Below are experts of layer 5 (counted from 0) of a mixture-of-experts language model. Rows are named router (the router's row for the expert), down (a neuron's output weights, with its number) and show model dimensions 0-127. Each number is 50 + 10 x the weight over its row's rms, rounded and kept within 0 to 99.
After each expert's rows: "comes before" lists some tokens at least twice as common just after its tokens as in all text. This comes from a sample of Wikipedia text that the model never trained on. Tokens count by the router's weight.

# expert 15
router:34 50 53 58 65 64 56 35 35 52 50 38 53 45 62 52 49 55 39 40 57 49 49 37 36 33 50 54 58 59 66 55 56 53 48 42 57 26 48 61 27 50 61 32 67 45 58 61 40 53 25 41 52 66 46 54 47 53 52 51 39 36 43 58 52 61 60 41 51 43 45 42 49 57 56 70 48 53 53 29 51 45 71 40 58 57 51 51 60 42 45 58 53 34 48 31 48 60 64 39 61 43 55 43 51 33 49 45 44 68 37 60 55 46 44 50 55 40 54 46 34 58 42 33 52 33 57 42
down6:38 32 63 61 60 44 41 44 42 47 57 52 54 57 49 49 43 50 67 62 44 58 53 46 64 53 38 42 64 43 56 65 56 34 34 47 54 56 42 49 50 38 73 59 43 49 46 53 58 49 56 36 54 53 52 45 58 53 57 67 65 48 55 39 49 58 58 56 45 52 40 51 66 61 34 60 49 64 52 53 50 56 53 47 62 47 50 42 29 26 52 48 54 50 73 47 47 61 55 46 38 54 69 34 42 52 51 44 60 47 44 37 40 47 56 70 47 39 53 67 43 65 40 24 63 29 56 66
comes before: "1", "2", "3", " |", "4", "0"

# expert 40
router:40 32 53 55 39 68 47 25 49 52 52 50 53 50 64 55 69 53 53 38 55 41 56 32 54 54 49 33 59 63 47 59 63 61 59 37 44 37 67 71 35 39 57 43 48 41 53 42 53 58 43 34 54 68 41 56 52 33 58 58 47 45 41 62 53 67 52 37 56 60 67 50 45 42 48 53 53 58 37 37 50 40 63 39 51 52 45 59 45 60 50 67 60 43 50 33 48 62 64 48 62 58 66 38 50 42 27 28 45 59 39 59 53 51 59 56 62 49 53 47 45 45 41 50 55 41 63 45
down1:43 39 31 76 58 43 53 70 53 40 55 45 49 29 40 57 42 45 67 44 36 47 26 43 58 61 53 55 40 47 46 40 50 53 52 73 40 40 39 51 34 42 28 44 56 52 63 55 54 42 39 50 33 53 50 49 41 40 40 48 57 50 52 50 51 50 59 55 40 37 49 39 52 46 32 53 61 42 63 60 41 68 38 67 42 33 32 47 52 40 46 42 52 57 56 50 56 46 35 50 46 69 52 56 66 52 58 38 44 38 53 57 45 57 33 57 63 38 54 52 61 49 54 52 42 68 48 47
comes before: "1", "0", "ed", "s", "ement", "ing"

# expert 55
router:42 46 61 43 52 59 58 40 53 65 39 33 73 55 54 62 58 45 31 48 66 40 54 46 47 45 46 37 49 69 56 51 50 60 32 35 52 45 57 53 30 48 55 40 53 29 48 54 53 63 41 29 63 55 46 59 59 58 58 66 52 39 38 47 73 52 49 35 29 51 43 56 41 60 50 51 47 47 44 43 35 49 54 44 64 57 68 31 50 33 58 55 58 42 51 26 51 55 53 70 60 30 48 44 51 51 54 44 50 54 47 64 56 47 54 42 48 42 50 55 34 52 49 38 50 45 47 33
down6:55 52 47 45 34 66 53 57 32 45 55 32 45 51 42 45 57 42 40 67 40 40 49 49 60 52 68 52 46 54 60 47 59 68 43 61 53 45 47 57 50 42 52 52 66 52 45 66 45 46 38 55 53 44 57 42 52 35 64 38 61 65 46 37 64 48 56 45 43 52 54 48 64 26 62 42 55 54 64 53 43 47 54 40 26 29 57 48 49 51 32 35 61 33 55 49 42 41 50 24 51 57 57 63 39 29 52 53 37 51 51 54 59 43 54 36 45 51 52 65 56 37 39 64 44 70 56 61
comes before: "\n", "-", "|", "The", ":", "In"

# expert 35
router:47 52 59 57 49 75 66 37 54 64 30 54 74 53 54 57 52 60 34 56 56 46 61 48 42 57 51 43 53 63 54 59 43 32 50 43 59 36 60 67 44 42 58 40 52 47 59 64 56 49 39 36 58 52 46 56 66 47 64 70 59 44 36 51 44 51 70 47 46 50 57 47 40 53 29 44 65 47 46 50 42 48 56 42 57 56 51 52 52 48 53 61 55 46 52 36 59 60 71 72 68 45 54 33 60 52 40 54 55 55 29 57 46 37 51 42 73 42 53 47 47 55 52 51 42 26 49 47
down6:39 47 42 64 58 47 64 59 34 59 34 39 53 34 57 46 56 46 42 46 60 60 76 51 50 51 54 43 58 46 31 43 41 51 42 70 49 46 70 55 20 58 47 50 48 51 47 50 47 52 49 62 54 56 55 64 77 48 36 52 53 40 34 39 51 39 50 48 54 55 32 44 58 40 55 50 44 59 59 51 53 41 53 54 40 60 37 54 76 63 43 51 41 45 42 54 51 32 44 31 56 58 57 58 54 48 48 56 41 50 43 55 59 57 58 47 44 63 64 38 68 47 43 50 42 22 59 44
comes before: "0", "-", "9", "1", "8", "4"

# expert 38
router:42 58 69 44 60 54 49 58 24 59 42 41 55 58 48 50 66 52 42 31 44 36 66 50 57 49 49 50 67 53 52 50 62 51 46 48 43 44 57 73 39 49 60 48 62 53 60 45 47 68 41 54 62 51 43 51 62 46 56 59 48 50 48 66 67 53 62 48 40 41 57 58 38 38 58 54 52 65 35 48 47 45 53 36 55 46 53 44 45 42 57 59 69 42 36 53 67 48 47 64 56 46 63 46 79 56 39 35 39 68 41 37 46 55 45 36 58 39 74 43 52 51 48 47 38 52 68 56
down1:57 43 36 55 52 58 39 53 61 51 71 34 42 60 39 50 64 55 60 50 55 50 34 49 52 52 40 64 51 57 45 55 58 48 48 73 63 46 23 37 56 43 45 39 45 41 64 38 55 40 51 30 54 50 44 51 63 45 50 50 45 50 52 30 48 44 49 57 60 62 58 55 48 43 58 37 65 49 52 54 42 41 48 47 46 47 65 55 46 47 64 44 46 53 70 44 58 54 67 36 70 60 62 47 48 52 56 59 58 53 68 45 49 53 57 64 59 61 49 22 38 28 50 62 35 59 44 29
comes before: " of", " to", " in", ".", ",", " and"

# expert 24
router:45 38 60 35 44 68 57 49 42 55 46 38 71 49 48 62 55 52 29 42 54 44 56 38 45 51 44 37 71 77 51 59 51 56 41 46 44 33 54 56 28 45 56 54 64 41 56 54 52 60 35 39 56 66 49 60 64 61 56 63 51 42 39 63 54 63 53 42 45 47 45 39 50 62 57 40 53 45 39 45 32 57 61 47 65 60 56 35 59 37 48 54 48 50 49 36 61 54 56 78 70 58 55 47 53 45 45 41 49 62 44 53 53 45 56 41 59 46 60 55 35 72 42 42 47 48 58 41
down6:60 56 52 75 66 49 43 41 45 53 46 43 45 40 49 51 32 53 39 37 67 44 28 43 48 57 48 38 43 50 59 63 39 41 42 62 27 57 30 55 54 69 58 35 44 39 47 45 44 49 35 51 48 36 59 41 49 51 43 42 35 43 51 58 66 62 47 42 60 50 56 40 43 47 59 58 60 57 63 50 56 49 30 61 46 55 51 49 50 39 35 73 59 44 55 33 61 59 58 57 54 36 57 49 76 50 55 61 46 28 53 51 54 34 57 41 48 56 49 48 45 37 52 36 59 54 59 39
comes before: "\n", "|", "-", " The", "==", "The"

# expert 10
router:47 42 49 28 58 53 57 57 40 70 41 27 65 49 57 72 57 58 49 50 45 48 66 39 69 46 38 48 54 62 61 55 45 57 51 44 63 50 55 60 39 51 54 39 69 35 67 53 40 67 35 44 51 44 50 64 65 40 42 67 46 48 45 61 59 57 62 44 41 60 42 58 31 50 49 49 48 56 47 43 45 41 44 41 55 53 74 33 50 43 53 55 73 37 54 34 65 60 56 62 52 51 56 53 55 50 43 34 39 59 56 60 67 50 54 45 53 49 57 46 41 67 47 39 39 43 59 49
down6:42 48 66 38 37 50 52 61 52 54 65 50 60 53 60 51 44 47 58 33 47 68 42 42 65 31 47 53 61 53 59 59 52 42 49 55 37 44 52 47 56 61 41 64 60 45 41 46 38 65 67 62 37 45 50 50 56 42 42 44 45 48 59 58 54 60 47 36 47 50 35 39 46 63 49 49 68 36 36 51 50 41 61 38 42 46 51 54 17 30 58 36 35 56 43 35 50 37 42 42 43 48 64 43 43 39 53 56 44 37 36 58 48 46 40 50 53 49 70 57 68 61 56 67 64 55 63 61
comes before: ",", ".", " of", " in", " and", ")"

# expert 44
router:54 32 59 50 63 55 76 46 40 55 44 51 55 51 59 41 55 72 43 51 47 46 56 47 49 47 39 55 53 61 56 56 76 52 43 43 47 51 77 52 36 41 48 51 54 47 50 69 49 61 50 38 74 57 35 61 45 45 57 58 61 39 39 62 52 73 60 53 38 58 56 55 36 57 46 60 45 52 44 30 36 44 50 53 60 65 53 46 56 35 43 51 49 41 45 42 46 46 45 59 50 53 54 42 46 26 47 49 40 50 35 69 56 30 49 51 60 42 51 53 40 68 40 39 42 46 60 32
down1:68 49 54 38 55 38 42 51 47 29 56 63 42 60 62 40 69 59 58 47 54 45 46 57 55 50 47 39 56 56 60 46 47 42 63 51 29 33 70 78 53 58 47 59 52 45 49 52 42 58 43 39 47 65 60 45 27 49 28 57 48 47 66 44 51 47 59 25 70 57 55 58 53 54 50 53 40 58 44 52 40 54 39 55 48 59 60 36 58 47 49 51 49 31 54 39 50 43 45 46 72 45 48 57 35 41 56 62 47 61 45 50 51 60 64 41 57 51 36 44 53 66 57 41 62 42 33 61
comes before: "9", "0", "8", "7", "est", "ack"

# expert 60
router:31 50 62 28 49 49 47 53 39 50 44 43 58 51 51 64 59 57 32 43 44 47 53 42 53 43 32 43 50 59 55 48 68 53 42 58 45 53 43 58 42 49 61 45 54 34 62 53 33 45 38 58 52 52 38 68 48 47 60 69 54 38 39 68 65 62 53 36 28 58 52 36 50 56 72 51 47 59 48 42 41 49 50 54 64 60 69 64 49 57 38 70 49 44 37 50 54 66 50 50 46 59 52 40 60 40 49 32 38 56 50 48 53 50 52 46 52 40 62 46 38 48 34 57 48 45 84 43
down1:37 45 44 69 52 44 61 68 42 62 43 68 45 43 56 47 59 73 44 48 57 56 35 51 50 52 45 53 60 44 58 48 62 61 45 60 56 50 51 51 37 40 33 40 50 60 50 37 56 34 58 42 48 59 46 49 44 64 49 51 54 54 50 36 28 39 61 39 53 58 42 61 47 47 39 58 69 53 65 62 44 35 50 53 39 25 33 45 57 38 48 59 42 56 48 55 41 41 52 67 69 42 54 44 51 63 56 53 42 62 41 41 64 29 50 74 53 51 58 57 69 55 62 43 44 46 48 64
comes before: ",", " of", " to", " and", ".", " in"

# expert 52
router:55 35 56 43 66 58 53 54 33 53 32 36 50 52 41 60 65 64 49 40 44 53 60 50 39 47 55 47 60 63 58 44 41 38 34 56 50 50 53 53 39 48 48 47 56 38 64 61 35 46 42 44 62 50 45 56 70 58 42 50 51 44 51 60 71 55 62 42 52 57 53 42 31 47 57 67 45 67 35 49 32 52 53 44 45 30 72 49 63 24 45 60 52 44 32 51 65 58 55 65 60 54 47 39 59 46 35 42 54 46 51 63 54 47 49 39 57 53 78 54 48 53 51 51 42 52 69 45
down6:53 45 78 52 50 40 48 73 60 65 50 55 36 48 46 53 56 59 59 48 56 48 25 47 41 38 53 57 42 42 63 69 31 66 65 55 54 55 73 51 38 49 46 46 53 55 60 34 45 46 42 40 68 67 37 45 47 55 46 44 49 52 58 64 42 30 36 52 42 62 37 61 41 41 31 35 58 34 54 51 60 55 40 48 41 40 31 53 47 51 45 55 51 28 57 54 46 51 55 64 55 43 55 56 50 46 48 43 64 65 55 58 53 60 40 60 56 50 56 42 45 41 42 54 47 45 42 61
comes before: " |", ",", ":", " of", "==", " ("

# expert 17
router:37 48 50 36 38 50 50 52 35 64 43 36 64 49 63 57 57 68 36 35 50 51 55 36 54 43 37 51 71 60 45 65 60 58 56 50 60 48 60 67 41 48 59 53 68 37 52 50 52 62 44 45 57 49 52 56 44 47 68 60 50 44 35 62 59 57 55 54 49 69 50 50 32 46 47 58 43 49 39 45 49 27 56 41 55 47 54 41 48 38 55 66 58 29 57 55 61 55 56 54 54 36 66 48 46 54 61 37 33 53 45 49 62 52 54 45 58 38 84 42 51 55 39 56 46 41 68 38
down0:46 50 41 49 52 59 45 47 47 42 74 70 54 32 45 59 43 40 59 55 49 52 36 59 52 68 66 47 43 47 42 52 60 51 35 29 55 68 72 44 51 64 59 63 47 69 42 50 56 51 58 54 33 61 46 71 63 66 42 40 47 58 54 51 49 42 47 67 50 59 50 54 50 56 37 45 51 46 62 38 57 55 50 46 55 72 25 63 50 55 62 44 57 49 62 57 48 42 71 40 44 55 40 54 48 55 53 59 44 56 55 49 49 55 60 36 64 55 63 53 55 49 77 55 53 38 51 40
comes before: ",", " of", ".", " and", " in", " to"

# expert 18
router:54 31 58 41 62 63 65 62 42 57 41 43 57 55 61 63 56 49 29 46 50 51 61 46 40 47 48 44 68 63 65 56 52 46 25 51 67 37 53 54 50 46 56 56 57 49 49 58 57 50 44 39 55 60 38 50 65 53 57 59 52 41 45 53 51 58 56 33 42 43 41 37 46 63 48 46 61 58 46 38 26 45 69 44 64 45 65 60 67 34 48 56 43 56 46 48 61 52 63 55 64 31 62 42 51 46 45 41 64 50 41 61 43 43 56 44 69 45 68 68 44 59 55 35 31 48 48 42
down5:61 35 65 48 19 51 63 48 59 57 41 44 47 40 40 45 43 44 40 43 52 35 46 49 44 39 54 35 57 39 50 43 50 47 40 35 58 50 57 51 54 37 40 55 52 41 46 56 38 56 62 47 37 74 48 60 74 57 40 41 62 32 61 63 41 42 46 54 53 50 52 69 59 57 55 58 50 40 48 48 60 39 61 47 34 35 58 42 49 53 61 44 36 44 47 50 39 52 51 51 52 53 51 55 66 48 37 41 62 51 58 40 66 58 54 60 48 34 56 60 41 73 23 43 60 38 61 59
comes before: "-", "|", "==", "=", "===", "\n"